config.yaml
d_shared_expert: 0
vocab_size: 27510
beta1: 0.95
Below are experts of layer 3 (counted from 0) of a mixture-of-experts language model. Rows are named router (the router's row for the expert) and show model dimensions 256-383. Each number is 128 + 32 x the weight over its row's rms, rounded and kept within 0 to 255. Numbers have three digits each.
After each expert's rows: a language model's description of what the expert responds to. This comes from a sample of Wikipedia text that the model never trained on.

# expert 34
router:137088154107088072153168152071108149172122097193066106085112121148097145148141127119063085106166183136113168157180061162127102114140183188163145137129130113158168134126101129078109161139075124143157074091170119098158125132138167155127141123060134163116132159114153091122081159097172069103077114142116139143080102096091159067110134149105155169149122162131090133114104160090112160083192
What it handles: Numbers and approximations

# expert 59
router:113108158156103114150167171103154169163133077205117070075086089088129145124156125098061117110120169144156158131168055128100148180140201132143185156141087135166146143141121119101128157169122101138180108095177105116139094129082121115174164101113100169095161165115176088106150167158188087152091128104164111164129126098126180115114159111115147116127118114137154127093117116118103143111216
What it handles: Hyphens, dashes, after

# expert 26
router:112118117178119059149145158133147164150144062181089118126114107093094154089160042135102079139160174153093134168145091149114131174156140150188176144132076105152158178153124104111120134161115145154169116074144106099186059138126118173133136138090108167104136137143146077128149169159176089140105110175120105121062098083111137080134181169138109166099135192126114185090113153109059080126194
What it handles: Place and institution nouns

# expert 52
router:157095148164095112191146175124168151143122087165088123128104083111075141084162092107080062087147210168149110129164118146119110129137133113165116170127132113176126214176120155103090115150095129156146083068165187046096118127139129142136165130117117128118184122098143093054123139163144098131126126114116091170082104061094123118138186153121123119122142128118173184089102144070067086105201
What it handles: Of and group nouns

# expert 60
router:113109178102104124150136174107138174149130094171103088066080076063110135132158127105089067094146163116151161131159080110082122186126180135155170098101094135160112136158112117061073146173103096119152112092201136098150093135123138129175146118123127175078147187134170076104076162175175127136111147082114110169101101122108171110147134111140129125125158146155146161097114071106118159095197
What it handles: Dashes and separators

# expert 16
router:136104146099120100144167107089184163136149118154116056047141129077096172135190121123131104072143159129123173095147084163102132197151133132169146114167101118145124198136094201081075143154118101148146115075187107099131118123073104127139127114088123164074155135143162091080089140125130068139129101183108099145103118096115157110164173144103137138143070155092159173136135084105158130150154
What it handles: The after prepositions; v/c

# expert 14
router:166142105114117109132141119100172144135070095137080113070080074134103166087146101091064087097144131083122153135153111151072085148131162139212163113136124073192149146161116194104108150151091100161142108114158156110164093122098118174132118144129126151085147160130163118098134118114127118168139115124081105182109121123095173103141144124137158149101102145138111170098128130121120147135161
What it handles: Capital-letter fragments

# expert 44
router:123114139173095097163157174142117177244118093164078063115073093093087159127144086104083121104091149120117133142138099218121130150132169204160193120113118118147097154144110152098108132133089089160133089125194143102132114117150113185115162144089153163083154145122158108107140148110195118131116111171114130134127099095128177110120126128138135160135098183154117155093097091126102119116135
What it handles: Verbs and career words

# expert 32
router:135123167113122124154125166123140161133083095155104113098119103097117132139223111115079102112167150145165128135143114176102086146136166136164112099141099118117096131177101177077101150151118145151134124101126154100198106144124113192117158124089119136098114174154164118055092176154179097118082135155106116134078105099126169059126167140120133107073116168105165142103102108122146129095179
What it handles: Personal first names

# expert 37
router:145117118113114118121183136115115161122145086135120048066127059125113184151145144111088094078177160157116175104171092181109148170191166119183131086098082110175143144174075135110129150125086152130175087126154121126120113120108138148125144119108133121095140133133161095090085154102178110166095077132106111152092084128158167108119137162147206143115162132109126127102151142126128102078151
What it handles: Headings and articles

# expert 41
router:104129136118099109127123141118129154147134109128095052075079073090127125129122128099080090137168133188102133123158087182114094155153161172194165113162041123157082135145098112118097176139100140121185091090204170126133116132123139135110164150115095117092167136118165118086135168116175102178110122178078091173108132099115131074142169148168195195117051179120107166093121091124108152130115
What it handles: Indefinite articles

# expert 25
router:128132149147061114157129147136139138149087115169119107103097114085100144115128081123131080067195173110102171132111074165085120142172159112177091111141120101186145169135141153120090148133131107138134091112152113113156097186108130138172133103104086129098187170116165100071137140097208141146093075138084135163126091078115155083115148080148169183117152159143113151099113103092124096120159
What it handles: Prepositions and numbers

# expert 43
router:182102171159097082155122144098096167134127085178082125122136100094136200120164101073101102133167131111131159140161121201121079111162183191129119117111076122130148158140117177105132118168091098123143103115153102130126071134135109112145169103126097132122142179138184112121144156170167082189111142113123077123140129087082136066157157102171167144132150137121112149099093107088114127103151
What it handles: Sentence connectives

# expert 20
router:149106142102082131155175165107143168119078080158095104071123091103119141076164055097071126114171114113160181103100087113083136130139143127149136139145107109182159145134140143067109134146125122188143113052174150104181092140103154144144141102113110154103158136165189080082144160120150044123107094152094133177126128104088176091192179147120180138145089219133124157090119093102126123164154
What it handles: Line breaks and colons

# expert 5
router:125113119131101117178154134076117145176075089157084107063121128128151146104146107115118134116141150127121201098134127148114111148128163119146160149190115125152131166202081159099148175131082126145179111123157115131146114098139133188129168114099140128083148111104163094120115147162149083160114129122079075127128103141081131111156184137123110118129095139125124145122062128094126133087135
What it handles: Clause openers, quotation marks

# expert 38
router:150151131152118124169138131114123156147143127121132122106134135056118126102134094100094074120150144135153166118131110171108111129185193135173169149140075107132157156155123123114112130141083126144136120117182156125103070206085160109152205059103119116083130114139137139094096157161179138162111111126064106184094124106081163086159150155115148152130103160115133156078097086076107095076139
What it handles: Coordinating conjunctions

# expert 13
router:141101195143106074151154129081128198202129116124130096120080047072095118136140096136093079099162189169129138137137126133128119158187151138168160106136106123108110120142108158082094117157120121191130144086148107145115081131156161151146150118075124142122147158132156098102090141123173131200141066119142129187115122126132170087148139079195140151146085140129103206114122138079117144134136
What it handles: Possessives and pronouns

# expert 55
router:114125146064110135190131114118177149185156077147095093094110115064121141103128113102158116098136157168121155113136060170150105120125159209166143085167087119132124168187122225123117109159136105157162075079169168086145082133100117136167111069096124104097151111147147118101073159174147089115115126143146118128097107092095152109117155139075133150071066144082156175150113093107105133131155
What it handles: Topic adjectives and nouns

# expert 51
router:136149124129113100152145119134134170189105084178101151090071085102097141081177050113122115117149167132094176110103085166141086163153190183145171132166109109153112196167144123122114135128153113190132097071184134093172112145074180141152150093126124121116147155090155109112113134162181101134103120146145083130128036076107171132134208125122158088093141136134168162070088106106109134136186
What it handles: Closing quotes, media nouns

# expert 18
router:150160138140111102124132153121153150142108111185100110119107071097120164101141088129062107114125143133099156116121087145156132156166186150192165132118093106193129167142147156089097171134119131131166093100151155134122113178088107097119144129110099181130128182120124106097135153137157116148101115160119144180087127084091138139115169179124181151074095131133175155061103110136070105129169
What it handles: For, won, against

# expert 19
router:141076141129069083114158140149125133123134116150122105094129118135125124123127112127100129072146128128147176102184089159125091151167192164156205112147109060156152136157097157103113153163075118170138120110196137117172098178132134152170150089126166162109120118120138116074108143142161104165121108170126061194088108094119167083147125147098154129099106155151154122088111107136115135111181
What it handles: Consonant letters in names

# expert 4
router:167128143128129142139156148128147154118121112142108101127135073097140111109153113131094089107154159160116168121157068158140151173141208174178173122148105080080145126183077141092100145154117131145153114100167169103157114150083150133142194119107112119137167126165125081068133148115187122124061109130116090159083114109123148065155155120167170129117092146086123142131078092110119128117158
What it handles: Name starts, foreign script

# expert 62
router:141120151125105148144174116118157193156121133122124069104139112098146111112162087076133134116132118122142178170125112141137103155136152175140155108172139093118107159167082164080099163148113150130171125085170123121129116150174140116146182142137092159113115181130143084113139147101165095165096153125101165138102048085113143099160173145106158128128102175115124164109057124104151138061136
What it handles: Modals, negation, adverbs

# expert 28
router:132117140117070131183115088106167143153139135153095075064071126115103172122140096108147058085192136141102154106140069153098102151165122182174112147145111084145153130189120163117050144129113106141188097083187187074167125191098160163157142134140120134103163107112141101114145115108162078129119139169132126151062138128153177117144164153113145154156096155152076169079082091136106178119160
What it handles: Initial ch, h, r pieces

# expert 58
router:159093129094118088123139156101136171154110091110109112069111103079063137103157125092084132072156118137154115095104086159094101116108151153128149123145153090133121157172126122108121139176126080092192148072142133115139100104135158161169138105057090162135110143103153082137156158174132111149121067124108080125070079071107114106108138124065163121098143185139122142068115156062111162110157
What it handles: Name endings, equals signs

# expert 1
router:158096174119049093142148158101134155172108124168064122110123090100089162116139123115117078104153126131156140145184116142133095162148145121167138144170066114168156159139139132079111143184130125168147127130147135063173073110126133162151140162082071178112111132164153101125105143185204121108151115143105118122110089089130178121115136118138127155093141151118136177081120105139132161104170
What it handles: Years and ranges

# expert 57
router:120130191128024096173179151143138135173085100146082135136075109102100156124181108088109088099180164171120170116151087154109124132180152131162151126143096092152139145140086180052099171169095146132169110103150177107154123149139126157179149133082083133080177153119130106052112124127196095148132131169138154152124066119117135103124136128106146130136107125111104169095073103092111112151172
What it handles: Common prepositions

# expert 23
router:149098180136093116177142169123137138121138081168113136068094086119094146084217094116069048057172148130130135138188100139137109154140133118164152163144111116138132188181101149100093163168139091172192109102166185074127109126144141149152158114114132166130157129161147110040136154128157099150102115173148087160074101113107147096128166133127129166122110156160129165078106139081115115093160
What it handles: Of and table pipes

# expert 15
router:188137167131077091127153135099121125170096080140099064096142117122129108085152081137078106088170156132086136146185085174112141149153149154151172146115080086134135120151109127100116151178080114131156084064159159131153137107104114118100151137094096136061118115085157123115103134089140147159128096166088150166091129110143148113136168149150190149080124135117116189134087124142124120129205
What it handles: Capital initials and at

# expert 36
router:148118132099089104117149135105189176167100110144117123089102160126105130118167119121112106094123168100134129120147076189059118195142174132168206111125098099120120170166136219130125186169088154107171093105152155115149081139146172183128130136087100159137139106125141091063117125149157113126111116162092134188114070109106144097137142104098162157110100154097126198139099137123121149143175
What it handles: Coordinates and codes

# expert 48
router:141079157156091129131165135074125149112103120146114132093150106088149132091125079109075075117141150106112153145152115155142138166149137209147124178140113110117133133209104142099134157164110105183133141100163133115140077142130155175168159118116096173109128204140186116116094143138140109171092100109107148107120130138122129133160168115167155135111121126112151140102097102148146188100145
What it handles: Pronoun subjects and verbs

# expert 22
router:104090152095066097179119112123136136150109107119115061113089169110094172110200120121130095127155122115062174152186075159110103165196105134229117134169042152144122157143119151100106109141096159141100126105180172083171105147097141135173113144096172137077128142151181100063136138150147088148096092165121107121121107097114142075171188130148172145148125166151116167064137094119096142057182
What it handles: Month names in dates

# expert 31
router:132136183159090111131175114093137155155083090120063106068131110112135164080141085148067063085141134124144166075158071128117110142145136127147114106147093085173125106151163185090127119128125118191156118077174149104153115172089160150125159099087117143130164120159199065122125146136141095134126124202117121174121123135086137124172193160112172096155106187126162155093094127076130152120147
What it handles: Colons and semicolons

# expert 11
router:111156134114128115157188169113139113177162065156126091107090072081110131107133110103115137133174167191125145124154104185085077115173160166164165084142132079124093147179097165105099081135093105172105077080171171105157124093131115129139160128131091151119122145109140100095144165156157083116088069121080069176128086108117155113134143161116191180102145173142127177100105099122112123122180
What it handles: Infobox field labels

# expert 21
router:126109175146096085129191145114107122157125127164106112106105138098103169119152093120155088116174202128116183112113113150123082162133160145168124116155137096096087151163122140111093133154128122124124123070177143111122099168127137159155172101054140131101137156126147078085106151150165154130094120120104090154083133110091166123178170149121168145116098148144176141124098099099142150165177
What it handles: Opening parentheses, leading digits

# expert 17
router:146148164132101118123124158116162205138118063180043093095099104096086111095137097124074119124142141171184113128156089160136122146159149155163138142194106111176112164207132144106104174110100111124146117125148127109131111118112138161152126137127136142107124180113162089125138128107184139166131117173155077154049087125091165121144191115137175156155096144159152125125079075115094133125200
What it handles: Ordinals and nationality adjectives

# expert 0
router:147160095150105074162159143141142190196142076150089127110101135124077175130131040113139085117149171128141152115159079155124110154139158188179143121131070103120105182129145158109109119105074125185154100055182144039160106116106104154142125135126108143128161141086139088096131144159158119185099101126123116156102099079092150129142183135123129140102155206150152142113110148080115127094171
What it handles: Commas after noun phrases

# expert 49
router:128129180149098086168159188083101161130125098181093091133106096101120141080166069104116108111160154117127143135125088157108112162150168176132182135123114126126118134152123149115104138115109071215118101119249152126153101142139126178125190135086115169091155167129156115113118143119139092115110117139134156149110088083127130088111177104132149160105053176119128149128123133088126142081137
What it handles: Verbs after subjects

# expert 8
router:142130136135090055169161148150126166148108102199079099101100149114080159111193100132111085110147149118123147120130077160102129145191199145141117120134115122142075131144107189148086147192083110126190083083172126114173057147120087138164112086126083145073138166109173066087135137118162064135116106175118105148089041087124128133115128099142156153123123151173114174092101091098101110146137
What it handles: Election table blanks

# expert 61
router:146137161176108106172145151103099152206075116196058102112096051113082190148187063098095123101117153142092151149148102166135079143116149167150152173151124112163091181149097141111107147145073099150174078094154164065147155132077134182088166105098163184098137143113151093108122188159179082130087070136101130133130102097117161087143123152123139178140101169154172150122094097105107130105123
What it handles: Participles and by

# expert 7
router:139132116172079088142128149078088181152101059156117096091130089113102151075154106097132068070198160156138168129198094155134089156176170142148145104118113133161133156191067177071082093162079085174189124123139162102134094124128159145163128089088110125091141155129137088146132150139120098140111108120122094161096124129143115091173157102156167133058105112139124200109111153144112092119129
What it handles: Foreign-name vowel pieces

# expert 10
router:129116191141097118174152134117178165113105108166075092075134117073101143110185126113080089131159154157119157135158109139150109118154168175168162163123094104204129177173144115092106155182084126152167121130142143072130108160108144144106163107068126150106135173146152108125115118136140080180131147160100078135103119102141156104146166163140132164147147128121135153135084115083072113131182
What it handles: Determiners and from

# expert 24
router:176146161168084117145190173092145161152126118175102124097109137091110151080143099059102096098191154120180122090124104126103099183157169167155137135120101148125147139181107155097099097162080104161164084084164125086140093117106149122124129102088106120076139139132165133101082179133181097207088128131155096141073080093125133049149145115151152095124084131147159171136109107118135166107150
What it handles: Copulas and taxon endings

# expert 9
router:157097154143090052105172164106110181156143068157115097078102068113163134143156140115117052104165133155092187116116072156125127151166133191179176119154086109116150148187086148067096166159127095147160065127139141106162074165100097145137149104104122118087177172142153119096083160186130115122092112187124138153121126086090166102131163130148122102113109153151123150107088095080078160140180
What it handles: Name particles, verb particles

# expert 12
router:177173108164112103121143172143159155144091137170114063088155068088140179112112121082109079099201190097083173134135102179107084206145159156135149120133143082145101166168165115089090150162123131117190100064192114081129109139137189126179160157113077114136123149132210087138136141180158121122124079176129125117103094151114139126154146134110121141120112148181131134084072149137138120114141
What it handles: Auxiliaries and also

# expert 2
router:115096112117122142172134165079143162202111062171106139106056114115088140103168103075062076106149187127116133100141125164152081131121140128174146109152062098149104143143126215102137161143098113115134079112180120083176079118136121137131162100121102202099144144145149099074110122164172140156121127112120107173102079102086167111115139155106126165067080193133146132083112142115093148119186
What it handles: Military and geopolitical names

# expert 54
router:142106197106112129181158158120141217156095055146047118088118102086089166090176087099089102076130203156164139144149119137092130128138166193193161090127124105133115201142130171113113121152106128139139098122137175088126100136151105144146124121108163147090137159138129102084103172162120103144118111127142094147100097098055166087147157118097211151131109189130170169092119074110110126100173
What it handles: Nationality and ideology words

# expert 35
router:159138108135109087180112161079136149150152123147098059079107101116142157118154124124090118129147121187101166123114032182139141145165136138170125134125111112126132135167097109073114152171110127136165088103181149110209086149093156113132138128121107130089110157122177082065074157132142087115050103157145123160112095071096129073156188126152160186107118165131137156056090100120120108145192
What it handles: Name-initial capital syllables

# expert 63
router:089122125126102122151136140136133172136080131133133108055119100136111152138211103094132109120188188127164155111107070145089097169131148123187151103145140104201131162158080191100083144152074125160171136086188125113152084132114131188151157115095144125065155111123168101117086122160157106111136133141113136145069114131093157071147195106117144130083059163097130163129081149119104127081176
What it handles: Sentence-final periods

# expert 30
router:150156178154072109141106151136117168137095082190079091121115076120136142153150123118149090106172153110149169138144107160156085157188125101170116143158116105157131131125110154129127164148099091158196121106209156111112127154113110141169146108092137149107159161121131111109128157126156107108137112133115132126119113108094162119127154123107136101150098146119176142105109147118113104119150
What it handles: Linking prepositions

# expert 27
router:167085160161066116138173139140144158171112136176064109118121108078078170097169116097122076085196181120146156100132104134147133175151167153156158145159092127162119142177105148090062137141033086138162122113151162115148114130110115146115134129085118166100148131124125095118122118124158124121080087177079118175116123124144177091120161133129115152136103141135134141116100119121087104111167
What it handles: Digits inside numbers

# expert 29
router:132125151126005121141155176145111177131121135160055115047111076098080118091197093109093106105160180089130172093114073164149128165125141144196133149122094097157099146182104137086065133175102118158114106099155179094167099150127138115210119085103130124131133169090167080145140112157139130124112126150122107171129131128134169090195119107091172183124085161162165135131089106111128135129176
What it handles: Al and il syllables

# expert 45
router:140128154097095088139158175111137153180105110162074091084086110127101161134158072050082082079158169146157142149187110167096137170149133159211111166174119138154110177189111165113141133188132122124135116096166124095137091153086123133131159130100121178105112176092146108140139172128169124166120104142135129142078076106113177098138130101126161116091125140100179164097139123135090128120188
What it handles: Closing parentheses, place names

# expert 53
router:146156176169067099173145164103107145166091079147101108093111152096106137097169121141101083123150146126133190140187062134133078151144146114131120123138067093145110171137088172103084153140112126135182068090169153091152129147099128118160147123136123140143131154132175103118107172144157102166107091138147060150097056115114163114128138069133126133133120186155119196086062120106134148106156
What it handles: Table cell separators

# expert 6
router:105094130131111137150155126092111146144127108162108108078108118045106126079174080067071085130152178118137154113187131138095120159154142171171163105132090108159154154191129150104112133172103131191174108086162113149129109129157151150121127095115106127109098148131171101138058104152176142188108086153113096150099116122105138117127167153114122144131097165138142168085104121128129121139139
What it handles: Possessives and determiners

# expert 3
router:095116129130097068140146178141119161174106108145130107109103106119059168138161091109109126117152130137087110140141104156106106139175142174163153103097152130145130164123092123081089103178086136177119113121178130061187106168141147154143165116117133129083149148107196139114104137137178112180130121129141121119097087087086156121153221113106100142096096179110135114031086151096103155124174
What it handles: Section headings, time nouns

# expert 46
router:169102136132076101136178167083112147159146094186081103127121113117095162125153069127116089095206196122145171081167071137150111156175158193141137131156085110156145131172107142074089162137082116151145117111163170039123087159156137162110120109109105143081181156092155067102112161147179103177095121144090103148111103107102150085145158149117138156105162170163135127114127125105101114095170
What it handles: Commas and small digits